Below are experts of layer 10 (counted from 0) of a mixture-of-experts language model. Rows are named router (the router's row for the expert), gate (a neuron's input weights, with its number), up (a neuron's input weights, with its number) and show model dimensions 256-319. Each number is 128 + 32 x the weight over its row's rms, rounded and kept within 0 to 255.
After each expert's rows: a language model's description of what the expert responds to; "comes after" lists some tokens at least twice as common just before its tokens as in all text. This comes from a sample of Wikipedia text that the model never trained on. Tokens count by the router's weight.

# expert 41
router [103 162 118 146 141 132 124 136  66 185 143  75 137 156 125 130 145 147 104 124 144 175 153 108 153 162  93  98 131 163 128 142 126 129  68  99 124 149 118 104 125 104 152 136 151  59 116  78 133 152 126 160 125 144 130 147 131 223 151 116 179  83 137 126]
gate0 [143 120 119 122 119 177 146 115  52 104  75 114  79 152  95 118 154  89 121 125 134  93  89 140  86 170 141 121 164 159 137  83  69 152 111 141 128 113 129 105 131 127 135  95 158 179  90  85 168  97 167 106 104 163 114 155  46 102 220 160 113 148 119 128]
up0 [137  98 110 107  94 150 162  89 134  61 120 178 110 118 156 171 120 126 108 172  93 145 176 133 116 126 142 139 118 105 105 107 112 122 163 155 124 169 146 116 134 203 137 127 128  76 126 154 129 104 108 100 108 146 175 125 117 131  97 142 144 118 175  96]
gate1 [140 141 135 131 137 113 132 132 152 142  87  62  96 134  95 125 183 133 117 135 123 158 176 184 197 160  94 137  81 210  91 130 146 101 160 121 120 100 147  80 140 126 157 185  83 125  44 119 124  86 123 108 159 100 155 112 117 116 172  80 182 148  97 106]
up1 [146 117  87 130  76  78 126  79 118 174 138 144 144 131 122 165 183 114  91 103 186  83 128 147  74 138 133 116 104 140 149 142 123 137 130  94 235 145  97  86 154 134 124 104 107 104 145  59 130 147 140 116 127 136 154  82  77 107  50 115 183 149 162  90]
gate2 [104 154 125 105 169 124 110 138 133 104 156  95 126 106 101  73 109  98  43  71 215 109 154 147 112 190  66 146 142 147 128 169 173  98 129 124 124 119 147  83 140  68 138 174  92 128 111 149  78 114 110 160 124 138 130 108 165 161  94 132 119 134 109 123]
up2 [104 116 146 162 158 126 113 164 136 158 138 157 197 184 134  80 184 178 143 104 101 132 189 136 140 167 125 167 178 160 104 143 114  93 139 131  91 139 121 132 185 205  88 131 143 128 117 130 144 154 130 106 156 160  82 103 159 206  37  56 178 154 133 147]
It responds to: Numbers and units. Digits, decimal points, dashes and symbols within numeric data, such as dates of birth, areas in km², ± goal differences, UTC.
comes after: " (", " |", ".", "°", " +", "2"

# expert 36
router [154 102 131 107 118 116 114 152 110 159 144  83 141  52 171 170 146 116 114 190 136 159 106  76 129 128  88 149  94 158 138 128 165 136  96  92 117 146 163  86 161 174 140 134 119  26 113 132  94 125 122 164 176 166 113 132 171 122 141 177 148 188 150 143]
gate0 [145  90  85 107 136 132 134 148 196 176  94 155  79 152 162 114 156 127 137 103  98 112 116 141 148 133 121 139 110 169 129 155 115  99  92 100 143 120 175 186 116 127 112  94 113 102 146 165  75 195 108 122 130 102 130 139 104 159 143 190 112 150 136 151]
up0 [116 147  93 132 108 165 122 137 169  83  97  92 117 121 121 144 213 220 129  88 138 109 130  93 126 164  92 166 191 121 108 110 106 124 134  99 132  96 134 132 114 121 123 106 133 139 154  92 153 169 160 125 125 117 142  42 182 100 100 117 104 115 125 127]
gate1 [123  87  98  90 110 134 106  87  98 146 124 103 113 143 168 141 129 141 145 142 186 143 124  56 114 185  90  83  86 181 149  82 182 114 143 139 168 111 100 104 171  91 117 152 121 128 143 145 116  89 107 130 115 139  97 137 211  94 131 132 115 137 154  70]
up1 [112  67 146 112 130 132 137 163 142 146  86  89 180 162 142 178 103 133 125 133 125 137 139  79 127 179 128 106 121 172 127 117 144 116  99 155 111 137 205 128 132 104 107 139  53 139 106 172 112 132  75 125 168 104  99  97 136  99 170 104 126  71 100  67]
gate2 [121 129 147 141  99 116  71 126 130 131  94 128 101 117 151 190  92 202 176 106 147 167  58 100 114 132 147  86  53 113 137 159  76 174 121 112 110 172 127 112 170 160 156 157  77 102 132 132  85 124 127  85 149 120 115 255 124 150  95 129 154 167 152 153]
up2 [ 99 128 109 187 146 163 187 167 111 135 110 156  96 116  87 143 215 150 128 144 113 108 153 119 122 143 133  69 109  67 154 156  99 108 169 130 120 152 127 145  82 104 107  96 106 129  33  84 117  97 143  95 103  96 149  94  81 161 160 116  76 107 161 136]
It responds to: Line breaks and sentence ends. Line breaks after headings, table rows and list items, plus sentence-final periods and closing quote or parenthesis punctuation.
comes after: ".", " |", "\n", "==", ")", " =="

# expert 9
router [125  85 107 157 116 118  76 120  93 147  93  75 145 101 165 184 176 151 169 140 183 142 186 106 127 141 146 161 112 179 129 131 156 152 123 122 195  99  91 119 163 168  53 163 145  99 100 117 143 152  78 158 166 125 129 141  93 135 160 108 108  91  84 153]
gate0 [143  79 135 126 114 128 136 125 135 112 143 110 168 180  76  60 119  56  84  56  49 107 154 138 136 101 133 157 152  92 123 158  87 137  93 135 140 160  95 136  93 118  89 163  89 177 129 168  99  99 141 138 159 142 131 125 129 121 131  96 150 146 127  68]
up0 [ 83 108  66 117 148 109  63 126 146 131  91 157 126  99 145 160 109  86 138 119 134 135 135 139 180 166 177 141 131 117 131 145 146  99  48  87 127 134  75 231 125  97 120 127  87 162 127 100 144 107 146  99 144 109 168 178  83 106 128 142 160  58 113 172]
gate1 [149 161 145 203 160 113 124 179 137  95 137 129 135 101 118 108 152 121 130 176 100 118 154 120  57 128 192 153 155 134  92 107 166  90 118 130 136  76 127  55  88 165 111  97 131 141 108 126 144 137 108 206 155 128 124 124 105 160  82 147  80 174 124 128]
up1 [131 117 132 152 126  89 134 162 140  93 103 146 145 133 136 175 141 113 131 116 129 132 131 174  79 118 194 183 132 129 147  99 124 122 152 151 111 153 122 116 123 139 103 181 171 151 138 152 184 133 130 156 102  97 183  68  95 103 151  92 143 115 137 167]
gate2 [158 165 153 154  41 102 169 100 102 172 142 121 157  59  92 144 109 144 125 123 110  95 143 188 138 170 145  92 126 112 137 200 131 108 120 116 123 186 165 100 143 144  65 131 128 171  91 162 161 106 144  71  75 150 154  99 131 196 111  88 141 113 158 132]
up2 [123 138 101 101 115 160 143 121  96 131 141 113  82 111  88 110 155 147 166 126 147 100 129 149 104 107 119 149 187 153 112  98  94  72  98  84 113 127  86 185 119 167 142 125 206 117 168  85 198 153 102 143 130  87 146 109 150 195 136 122 142 116 142 174]
It responds to: Proper name starts. First word-pieces of personal and place names, often capital fragments or given names after by, of, commas: David, Mal(awi), Mor(gantown).
comes after: ",", " by", ":", " of", " and", "|"

# expert 55
router [180 157 124 146  99  74 128  72 141 130 167 133 150 106 130 141 137 134 135 150 172 188 108 101 143 152 110 107 172 105  81 121 101 130 116 147 146 108 168 144  95 131 102 124 103 146 127 124 170 138  67 171 151  89 138 118 145 136 126 146  88 124 121 146]
gate0 [147 102 168 144 189 149 139 125 175  45 143 154 133 175 120  69 151 167  79  58 102 127 185 121 161 159 131 161 102 125 172 160 112 103 105 133  90 142 116  60 104 135 147 104  84  93 169 151 121 145 115 130 115  91 109 153 110 103 159 161 124 157 147 166]
up0 [128 137 126 152 107 142 146  72  98 139 142  94 153 101  86  38  96 109 160 125 137  82 161 129 163  96  90  71 123 127 157 132 149 135 137 184  88 169 184 135 175 133 126 101 146 120  85 173 166  90 117 135 108 180 124 124 136 175 103 168 110  92 129 143]
gate1 [146 137 127 126 109 104 105  98 156 153  86 135 156 140 100 134 126 118 139 133 102  81 110  59 142 115  68 143 160 114 176 175 169 121 190 221 143 127 123 143  86  91 105 157 150 111 117 103 100 183 123 100 182 106 138  89 123 196 160  59 152 101 116 184]
up1 [155 137 141  87 177 173 153  95 112 139 147  85 137 158  65 177  49 172  86 142 132 165 163 134  83 152 153  74 108 105 109 131 138  92 130 158 142 103  77 115 133 126 124 140 177 114 150 122  89 151 135 127 129 168  63 101 104 168 145 132  94 104 142 154]
gate2 [183  93 122 146 114 153 152 114 157 101 124 150 116 164 150  53 144 133  86 152 133 166 147 111 140 128 108  84 106 102 139 109  48 160 116 131 108 145 182 125 148  91 135 126  59 116 143 145 134 167 121 103  99 102 133  68 154 121 127 143 139 151 108  86]
up2 [109 140 131 137 107 139 102 178 139 116  62 131 147 114 106 125 146  80 173 151 136 144 111 166 161 115  68 129 138 111 112 126 118 133 120 117 145 145 159  92 130  92 200 104 108 159 171 115 134 207 101 204 101 104 142 118 197 142 179 132 181 153 173 104]
It responds to: Possessives and sports modifiers. Possessive 's and his/their/its, and ordinals or adjectives like first, second, final, national before team, season or league.
comes after: " the", " a", "'s", "-", "–", "’"

# expert 12
router [114 141 118 156  78  92 129 170  78 110 123 115 122  61 162 134  94 132 118 177 144 129 172 116 129 143 106 153 129 145  84 176 137 170 154 106 178 153 136 112 143 108 107 168  91 103 137  83 177 187 163 117 108 116 116 131 135 242 141 177  72 123 106 181]
gate0 [113 184  85 122 100 139 186 149 104  55 136 163 150 124 151 147  69 127 128 118 147 140 123  87 139 141  85 177 137 135 107 159 130 140 126 157 171 112 179 115 111 179  94  90 131  72 178 134 128 180 136 112 140 153 152 121 140 162 123 144  94 161 123  98]
up0 [ 97 147 106  52 121  87 118 180 153 154 111 127  86 137 156 125 139 140 133 105 119 137 144 131  55 255 111 170 129 140 131 136 151 129 144 131 140 153 156 168 114 201 197 151 150 120 111 166 194 145 116  82 156 180  85 101 108  87 218  83 155 180 156  99]
gate1 [148 114 140 174 110 165 141 137 154  99  92 138 131  98 134 200 111 142 157  69 157 193 175  89 155 140 134 114 106 159  63 137 127  95 172 102 173 151 139 120 131  81 128 121 122 116  98 150 111 123 184 134  76 148 167 102 136  86 171 181 131 196 118 165]
up1 [ 85 135 121 153 183  58 163 111 188 147 119 150 171 140 111  83 100 117  93 167 142 123 106 105 127 177 139  88 158 120 107 131 129 148 152 158 142 115  50 101 103 140 105 187 109 161 138 154 156 134  77 147  81 160 124  81  93 125 104 118 111  83  71 101]
gate2 [147  84  83 136 145 133 141 162 156 147 160 103 132 168 141 162  93  99  96  54 141 121 120 136 109 152  98 129 121  79  99 141 138 154 163 145 109  78 130 101 167 166 151 134 151  93 155 147  93 242 120 162 156 167 180  81 118 133 120 121  88  98 124 114]
up2 [117 153 120  64 173 161 198  71 113 135 107 181 143 146  98 135 166 123 150 145 144 155 154 134 132 114 158 133  94 139 111 136 175 171 146 171 158  99 131 198 132  96  78 192 148  92 114 104 104  94 166 184  94 122 132 168 106 144 101 167  94 101 129 142]
It responds to: Clause-linking conjunctions. Coordinating and adverbial connectors joining phrases or clauses, mostly and, as, or, but, while, than, often after a comma: and as, as a result.
comes after: ",", " and", " he", " known", " but", " such"

# expert 7
router [161 104 163 124  96 162  91 127 113 128 119 108 113 134 208 152 160 144 145 157 165 133 107  99 107 187  95 173 134 255 206 101 181 163  93 151 151 123 128 131 180 119 143 132 154 111  87 116 101 139 112 114 130  91 136 172 131 164 169 136 124 180 133 141]
gate0 [ 94 150 133 106 122 160  92 168 128  67 126  98 130 122 152  88  87 149 118 141  68 140 114 175  82 123 113 152 123 145 129 130 140 158 105  80 122 160 161 136 169 181 133  83 173 149 159 154  92 163 132 145  63  58 135 152 115 100 115 103  75 151 122  82]
up0 [101 100  95  50 204 117 111 129 105 143 136 150 145 106 160 136 113 118 158 175 154 138 108 154 125 100  94 178  87  75 116 159  43 150 127 127 173 163  94 203 128  99 154 140 183 164 140 128 120 107 133 118 154 100 125 150 125  25 120 170 107 107 188 162]
gate1 [115 146 117  88 128 135 119  80  96  98  98 152 135 173 139 189 140 106 148 114 103 147 103 138 175 179  77 102 160 198  73  92 170 160  74 172 106 145 152  92 168 144 114 140 118 125 125 175  89  89 111  94 123 128  82 167 170 123 154 137 131 141 132 116]
up1 [119 131 125 179 148 172 155 122 117 101  84 144  93  93  91 112 148 188 155 115 146 146  85 103  94 131   8 114  59 126 133 144 151  79 117  94 174 216 102 205 124 156  88 129 102  93 120 144 115 103 130 136 143  79  74 133 175  92 124 108 109 172 120 118]
gate2 [196 122 124 134 127 117 162 151 132  84  87 156  76 147 109 112 146 124 171 147 104  88 138 120 154  78  68 158 115 136  91 131 135 158 127  96 110  92  90 115 182 128  54 133 150 122 180 135 158 126 122 172 113 142  48 112 125 144 155  61 102 130 111 134]
up2 [165 110 150 147 161 161 123 184 144 140 187 162  92 116 123 105 144 142 114 161 137 117 106 111 189  95 138 133 183  77 118 120 137 153 110 144  97 157 140 129 122 139 177 136  87  81 158  97 111 141 105 150  84 118 174 136 123  59 141 131 127 138 116  54]
It responds to: Word-initial fragments. First pieces of split words, mostly capitalized letters or consonant clusters like B, Th, St, qu, often names and foreign terms.
comes after: " \"", "-", " (", " to", "===", " by"

# expert 28
router [134  86 139 161 110  86 136 145 113 119 138  96 135 121 111 178 140 187 153 133 105 126  96  56 143 204 135 126 144 130 131  99 146 134 125 124 144 119 134  91 114 148 174 152 176 150  59 106 126  97  97  82 176 105 128 170 143 150 152 179 162  85  53 185]
gate0 [ 96 198 143 121 228 103 183 135  94 168 138 118  96 148 158 124 113 163 140 137 174 114 141  86 110 137 126 124 111 165  94 178 155  74 121 124  64 133 171 181 108 134 102 105  92 137  78 170 140 145 125  59 129 163  94 118 152 156 149 147 109 121 146 167]
up0 [119  92 130 156 103 187 106  46  87 158  88  97 104 152 166 160 150 114  99 148 188 102 193 149 131 177 180 105 134 164 152 130 146 132 136 140  83 146 129 109 149 151  60  95 103 158 118 161 140 113 136  95 147 202 171 188 105 110 169 111  99 134  60 154]
gate1 [137 112 140 100 108  89 126  84  98 132 159 127 110 173 234 162  62  80 114 123  37 137 161  88 126 103 200 109 106 120  69 134 108 145 160  71 130 147 125  82 131 168 153 152 175 137 126 170 143  93  63  86 117  72 130  92 146 175 136 134 146 146 131 110]
up1 [ 87 185 174 108 122  94 108 146  78 116  55 143 154 175 139  91  76 137 110  99 172  51 176 155  91 138 105 100 138 131 133 154 123 113 161 103  87 179 137 152 165 117  94 145 129 168 145  79 151 126 104 134  92  96 172 143 166 147 150 130  89 151 105 101]
gate2 [183 137 160 143 117 139  91 170 119 155  95  99 193 100  61 176 154  99 120 146 123 136  95 104 104  88  84  73  92 184 158 116 143 163  91 144  85 122 146 140 126 110 118 110 112 144 109  57 171 168 173 121 172 118 112 179 109 121 172 140  81 159 164  83]
up2 [ 74 109 115  96 154 179 124  84  77 171 131 140  64 141 110 146 119 111 169 137 152  90 148 116  86 142 220 121  96 142  99  78 151 130  68 114  92 106 120 125 157  65 125  92  94  81 146 124 145 154  82 155 117 111 125 154  64 137 175 131 127 182 161 177]
It responds to: Word-start fragments, quotes. Opening quotation marks for glosses like Latin for "border", and first letters or prefixes of words split into pieces, e.g. un, qu, w.
comes after: " the", " a", " and", " of", " \"", "=="

# expert 61
router [154 158  88 167 110 105  80 154 135 153 164 140 193  88 105 136 155 133  99 165 118 152 122 137 141 149 136 130 115 126 110 159 137 184  83  77 133 166  96 104  76 157 176 138 170  88 142 127 107 136 120 160 130 167 150 134 167 214 142 120 126 137  88 122]
gate0 [ 99 143  79 140 183 120 110 169 145 161 136 123 104 115 117 124 148  72 111 104 150  87 127 148 147 172 115  97 176 138  61 142 144 111 146 130 144  70  94 122  62 157 122 168 111 118 161 223 102 165 106 146 133  75  95 136 133 126  90 115 146 140 123 133]
up0 [149  91  92 165  52 111 126  66 188 162 100 106 121  85  64  89  61 154  93 121  92 136 171 106 132 161 156 124 147 108 168  85 108 106 144 130 170 116 106 162 212 100  92  75 160 179 126 115 140 217 142 123 179 171 140 166 103  84  54 162 106  74 154 154]
gate1 [185 144 152 116 130 104  89 129 149 117  91 181 111  95  79  89 156 138 124 123  82 122 101 113 111 125 191 138 155 148  44 140 137  68 182 120 151 181 137 106 130 108 122 147 155 119 109 163 127 113 146 156 136 180 140 127 193 190  52 130 123 123 111 143]
up1 [ 75 110  83 154 112 117  82 111 130 118  90 130  62 150 139 137 193 154 158 149 149 160  97 120 106 112 121 152 146 127 118  70 147 155 139 104 132  76 137 126 144 135 118 107 174 153 107 128 149 130  81 126 142 141 148 101 136 170 140 147 196 154 141 133]
gate2 [102  71 173 149 103 192 158 201 155 147 127 142 137  88 104 132 115 101 139 187 161 113 173 128 183 116 144 103 128 161 122 117 198 141 140 119  98 129  67 148 128 137 138 115 148 173 126 114 113  93 160 106  97 119 120 138 150  85 107  91 140 143 105  93]
up2 [ 91 161 117 134 124 142 163 153 121 121 139 139 127  87 151  96 108 141  88 130 172 106  90 117  77 102 119 108 110 125 143  72 103 100 137  66 168 105 128 143 158  91  87 184  76 121 157 141 104 165 137  80  98 140  83 179 162 143  86 155 155  75 105 152]
It responds to: Digits in numbers. Digit pieces inside longer numbers in tables and statistics, such as populations, vote counts, percentages, decimals and codes.
comes after: ".", "–", "6", "4", "8", "5"

# expert 43
router [ 98 155 110 116  65 156 148 153  82  82 117 165 156 118 177 113  99 110 101 113 140 108 180 135 154 156 114 148 151 124 157 174 163 152 116 141 138 174  73 120 141 201 142 147 134 127 159 101 199 144 104 108 106  86 105 161 108 129 107 114 108 102 133  83]
gate0 [178 154 142 135  95 149 110 136 117 122 153 110 123 118  98 182 105 174  79 110 150 118 163 118 160  85  71 112 161 132 102  86 105 190  62 123 139 119 114 112 123 103 130 119  82 213  82 148  88 125 121 205 138 118 111 163 112  81 159 106 135  78 114 129]
up0 [105 172 150  67  82 141 110 136  92  66 163 151 129 180 103  91 153 169 172 135  94 129 126 125 102  72 163 139  90 199 137 173 174 107 122  98 138  87 112 141  80 130  86 108 130 133 147 118 125  87 114 152  92 144 150 182 126 170 131 166 141 113  62 188]
gate1 [133  97 110 153 144 155 135 153  67 166  77 142 104 160 102 134  87 129 149 110 115 114 136  80  66 126 170 192 168 130 142 135 151 140 110 158 138  35  88 114  93 175 128 105 124 139 110  82 145 131 103 108 131 117 105 160 151  88 113 168 196  27 172  85]
up1 [173 140 138 143 143 135 176 111 147 151  80 159 185 185 130 160 120 148  75 104  86 215  90 131 143 157 123 104  85 114 148 125  86 109 193 117 118 162 158 171 145 166 147 121 134 108 159 120 126 155 104 130 160 122 173 149 128 144  90 103 139 154 119 104]
gate2 [130  85 155  67 117  88  56 122 130 144 138 125  88 120 129 141 109 172 124 193 165 190 113 118 106 123  63 133 211 132 183 174 168 142 196 179 105 121 121 124 161 124 147 119  96 160 119  98 151 103 119 139 124 109 108 148 158 134 132 150 191 144 146  85]
up2 [111 137 167  85  85 103 110 186 128 118  69 180  86 116 168 124 197 124 126 100 142 110 227  89 130 146 155 140 122  82  63 122 125 152 104 148 104 157 145  59 117 134 175  99  85 107 141  70  98 131  94 172 118 159  92 112 120  82 111 125 143 150 104  71]
It responds to: Infobox field structure. Infobox and list layout tokens: line breaks, dashes, colons, heading markers, table separator rows, and field labels like Genus, Coordinates, Born.
comes after: "-", "\n", ":", "|", " •", " /"

# expert 44
router [146 136 161 170  81 127 132 129 120 104 177 140 192  74 135 132 164 185 143 170 116 144 178 144 142 123 102 169 131 127 138 147 103 146 156 104  63 149 122 101 112 148 153 169 101 105  96 149 177 154 130 140 138 113 113 135 141 208 142 132 135 165 155 110]
gate0 [ 76  96 125 119  57 219 147 151  74  90 106 121  77  98 214 127 147 135 154 120 117 141 166 115 123 116  99 146 139 132 116  69  83 112 144  88 140 139  96  93 175 141 136  64 139 135 130 144 118 143 122  81 209 156 158 124  82 176 154  90  63 146 123 191]
up0 [138 209 142 117 115 106  91 169  81 116 162  49 153 109 184 127 151 124 147 121  64  93 134 101  83  71 116 141 166 188 158 105 164  76 168  90 145 140 115 149  82 130 129 166 174 101 151 139 120 133 167 173 133 164 112 121 155 109 143 142  71  91 154 158]
gate1 [157 132 191 130 120 103 134 182 103 156 129 125 111 124 123 113 105 128  92 104 135 102 154 154 194 116 131 116 141 136 167 121 140 209 117 127 111 112 146 148 161  97 123 139 172 159 121 129 139 118 152  94 169 127  96 185  61 125  67 141 125 114 118 166]
up1 [ 90 112  68 156 104 144 118 147 150 134 140 130 118 127  91  89 131 135 137 173 188 110 130 145 118 144 147 162 169 110 183 167 141 118 137 126 111 177 118 124 103 124 136 130 107 170 157 122 133  60 151 116 142  84 106 194 111 156 137 114  98 139 113 140]
gate2 [142 101 124 147 127 103 168 159 113 115  97 168 116 124 126 111 113 116 172 147  57 135 142 115 164  88 123  43 102 142  96 149 167 127  52 126 161 169  52 135 142 184 101 108  95  78 158 153 122 103 176 120  94 166 143 113 143 122 100 161  99  95 126 100]
up2 [ 89  61 105 116  84 118  44 143 135 157 138 134 120 155 126 154  99 153 143 144 169 133 151 131 125 129 132 148 117 144 127  46 108 136 168 132 153 153 162 131 106 147  63 154 177 181 110 138 142 120 102  90 111  70  52  70 139  94 134 159  88 173 103 202]
It responds to: Predicate verbs. Finite verbs and participles after a subject or auxiliary in narrative prose, such as was, had, fell, grew, released and located.
comes after: " was", " to", " he", " is", " were", " it"

# expert 33
router [145  92 123 112  93 150 119 152 107 127 137 101 115  95 192 100 122 141  66 148  99 164 109 124 146 110 139 130 125 200 132 161 130 131 129  70 105 126  96 115 172 157 112 160 115  93 141  88 145 159 112 164 155 123 138 115 170 109 131 160 120 127 120 124]
gate0 [183  96  87 124 122 102  81 102 108  91 111 107 101 123 145 148 128 130 182 154 117 125 131 139  94  59 121 188 108  83 134 112 138 121 103  93 182  92  59  98  95  91 144 133 130  97 132 118 110 201 168 138 162 205 152  95 132  93 130  93 115 140  66 124]
up0 [159 142 150 149 126 139 133 188 157 117  99  98 141 169 109 118 123 130 126 123 100 124  64 131 140 162 123  91 135 124 122 204 109 100 151 145  63 125  80 144  96 154 116 176 126 130 105  96 164 134 114 117 164 141 108  92 167  90  34  88  79 124 133 142]
gate1 [141 103 143 124  94  88  67 128  97 108  90 152 139 154 143 126 126 188 134 160 131 109 142  90  95  87 158 130 177  77 144 129 111 164 123 158 132 109  66 185 220 141  91 145 153 104 115 142 102 102 130  76 207 140 112 114 139  69 180 133 167 164 122 147]
up1 [149 106 122 142 117 102 167 158 151 176 111 120 179  97  63 133  55 159 137  55  85 150 123 138 142  61  94 151 117 139 115 131 134 111 104  92 167 197 107  74 143 168  47  94 153 100 159 184 102 139 157 179 177 125 183 117 145  90 130 126 105 154 107 136]
gate2 [121 142 116  91 153 122 152 168 118 143 142 111 108 122 106 127 149 121 114  89 104 151 126 108 126 119 129 129 125 151 171 136 115 134  96  54 106  49 106 200 191 160 109 110 135 145 189  88 128 159 130 192 118 117 114 157 107 103 122 171 125 152 126 123]
up2 [106 140 177 149 145 115 100 134 104  88 120 142 146 156  67 117 174 126  87 144 131 135 124 147 118 147  97 157 144 147 145 140  93 143 143 118  85  80 105 124 110  95 155 170 130  99 146 148 133 116 124 135 139 255 152  93 124 132 123  50 176 134 182 151]
It responds to: Line breaks, sentence ends. Newlines after headings, infobox fields and list items, plus sentence-final periods, including )., ". and ." endings.
comes after: "\n", ".", " |", ")", "==", " ="

# expert 29
router [ 85 104 153 142 136 114  90 174  99  94 111 172 105 155 161  87  97 192 115 137 133 141 132 136 158 128 105 161 176 154 144 139 133 186 141 147 122 104 114  79 112 155  98 148 168  54 115  64 169 141 158 214 157 106 152 146 149 107 161  82  83 159 125  72]
gate0 [122 124 153 115 170 145 138 128 111 121 137 163 120 160  95 102  94 156 135 142 164 129 102 150 119 143 118 110 141 121 105 157 167 129  64 131 130 134 124  92 212 118  90 107 126 117  98 145 111 142 171 123 154 170 162 154  84 128 121 141 127 113 143  94]
up0 [147  90 179 125 112 118 126 125 101 104 130 127  99 161 108 186 107 146 115  54 102 180  78 158  93 130 144 166  67 150 187 189 104 122 107 121 187 137 129 144  74 106 153 140 140 128 118  90 157 155 188 145 179 141 170 157 212 145 125  87 115 205 160 168]
gate1 [181 160 159 161 139  92  86 112 139 160  56 154  58 131 149 137 164 152 135  92  81 124  87 130 146 111 147 143  74 131 137 184 117 181 130  83  80  89 188 165 124 120  88 126 110 131 140 139 142 140 152 188 191 107 124 137  96 190 193 108 100  94 105 138]
up1 [109 213 111 179 139 166 169 117 137 124 118  90 104 196  94  94 126 131 109 101 130 125 122  68  88 152 114 149 140 122 136 113 119 164 107 151 119 107 117 101 155 111 138 186 102 121 141 125  91 145 104 138  97 168 123 115 105 165 101 110 171 138 140 157]
gate2 [143 117 136 142 135 144 187 188 116 147 153 166 137 182  75 107 136  65 127 143 136  62  93  87 149 147 162 170 168 156 150  85 109 128  61  99 191 106 130 161  84 121 128 137 168 112 136 116 102 132 132 155 159 148 129 167 133  97 160 116  84 164 165 154]
up2 [153  50  98 161 100 106 140 116 148 116 116 117  93 115 108 162 119 138 105 145 123 130  99 124 113 135  79 128  83 109 112 186 158 118 145 167 130 164 180  83 123 148 164 147  74 149 120 123 112 135 105 115  85 162 139  58 162 177 113  77  57 112 143 168]
It responds to: Line breaks. Line breaks ending paragraphs, infobox lines and table rows before headings or list items, plus some common nouns like heritage, sense.
comes after: " |", "\n", ")", ".", ";", "|---|---|---|---|---|"

# expert 2
router [137 133 143 114 143  85  83 137  84 173 132 151 176 121 131 127 121 191 136 157 134 187 165 116 152 161 125 170 211 167 176 148  97 137  36 112 141 120 146 160 159 124 132 108 106  98 127 134 147  97 124 175 153 142 126 136 180 177 116 137 162  78  98 157]
gate0 [153 148 174  92 117 179 183 187 117 144 131 112 174 129 153 119  94  96  85 108  94 144 183 147 132 141 171  88 133 165 141 144 131 171 178  42 140 165  94 122 134 154 137 126 115 123 126 134  83 177 110 162 105 132 138 136 206  93  75 168 149   9 133 105]
up0 [116 119 204 108 126 178 108 147 123 118 120 167 127  97  98  57 128  76  92 105 175 108 137 158 124 128 106 161 140 140 160 113 126  96  94  90 177 131 156 157 129  88 103 125 137 131 147 106  90 127  95 151 131 134  97 131 154 120 163 157 136 120 103 148]
gate1 [ 99 116  52  84 155 109 127 166 128 161 137 109 140 154 152 112 125 139  86 107 142 174 191 158  78 179 187 104 155 100 129 165 120 189  97  93 119 102 144 124 153 124 100  86  87  87  94 127  97 135 143 148 122 145 127 124 190 127 145 149 128  77 132 166]
up1 [124 118  98 151  88 117 169 138  64 139 111 147  81 135 181 125 174 146 171 119 117 139  99  86 181  49  80 151  96 168  97 183 136 136 101 131 106  86 104 228  56 148 144  55 166 108 129 189 149 184 166 131 127 127 157 165 134 149 129 199 118  77 140 146]
gate2 [113 131 115 102 110 136 147 125  76 143 108  75 124 107  74  75  90 159  94 130 127 121 100 121 138 128 114 111 140 130 217 183  84  62 184 129 117 172 129 113 110 157 169 121 123  60 129 176 132 155  64 121 159 155 201 113 184 152  95 187 138  99  96  65]
up2 [123 138 126 163 173  63 127 183 220 114 131 110 131 147 189  85  85  97  96 116 103 172 121 109  98  75 141 141 119  82 190  74 188  91 208 112 134 177  65 137 168  80 112 126  57  88 158 116 127 153 122 122  94 149 168 114 112 176 134 136 139 151 101 127]
It responds to: Quantity and relation words. Prepositions and quantifiers before numbers or noun phrases, especially over, under, about, nearly, only, than, between and due.
comes after: " of", " to", " for", " and", " a", " with"

# expert 5
router [122 139 128 146 104 120  81 134 127 135 110  13  92  98 187 151 115 172 144 147 156 156 115 107 160 137 121 159 171 103 135 142  73 169 109  94 207 138 131 125 153 132 142 143  95 120  75  89 166 148  99 137 116 123 136 150 122 122 188 128 127  93 124 145]
gate0 [170 106 111  81 164 163 146 115 158 157 191  88 163 103 103 215  97 112 130 114 140 127 145 132 175 176 107 159 116 145  93  75 178 149 132 139 169 151  99 102 120 134 106 103  95 121  63 112  83 206 168 116 135 102 129 130 151 188 141 157 146 185 136 148]
up0 [ 83 101 105 145 109 116  94 145  81  92 171  64 150  97 136 133 117 134 125 123 135 109 114  96 126 125 117  83  71  93 150 121 109 133 123  95 137 138 171 120 102 164  96 195 211  56  87 172 127 130 107 125  91 169  94 161  60 115 133 120 154 132 147 151]
gate1 [185 125 117 114 102 102 125 129 133 147 122 129 154 133 132 112 130 184 127 130 119 178 179 191  88 175 142 153 157  89  96 161 128 131 166 165  85 138 144  61 140 153  85 141  76 117  74  93  93 121 130 122 154 118 116 134 121 159 205 141  96 130 173 110]
up1 [134 152  98 164 174 135 162  79 189 116 122 135 197 100 143 107 113 157 163 131  96 135 122 112 145 116 150 155  99 134 176 135 115  94 168 102  72  87 130 114 144 121 151 125  87  80  86 113 169 162 116  84  97 128 197 144 139  98 137 214 103  75 176 142]
gate2 [212 150 135 107  88  98 125  84  69 116 116 147 112 155 184 138  98 100 120 152  77 156 150 147 135 129 126 112  74 121  83 115  36 150 171  65  92 179 169 105 126 113 137 151 132 139  96 175 121 126 149 132 149 130 153  69 128 165 153 146 139 107 107 132]
up2 [125 108 133 165  51 146 102 151 123 114 148 127 104 153 125 133 106 109 115 146 182 148 115 141 121 156 132 130  78 107 129 107 132 105 107 154 158 121 121  55 150  71 101 100  97 117  74 132 109 114 155 160 142 146  84 126  74  40 112 150 105 104 125 136]
It responds to: Subject pronouns, personal names. Subject pronouns starting a clause after a period, comma, that or which, such as he, she, they, who, It, and names in lists.
comes after: ".", ",", " that", " and", " where", " when"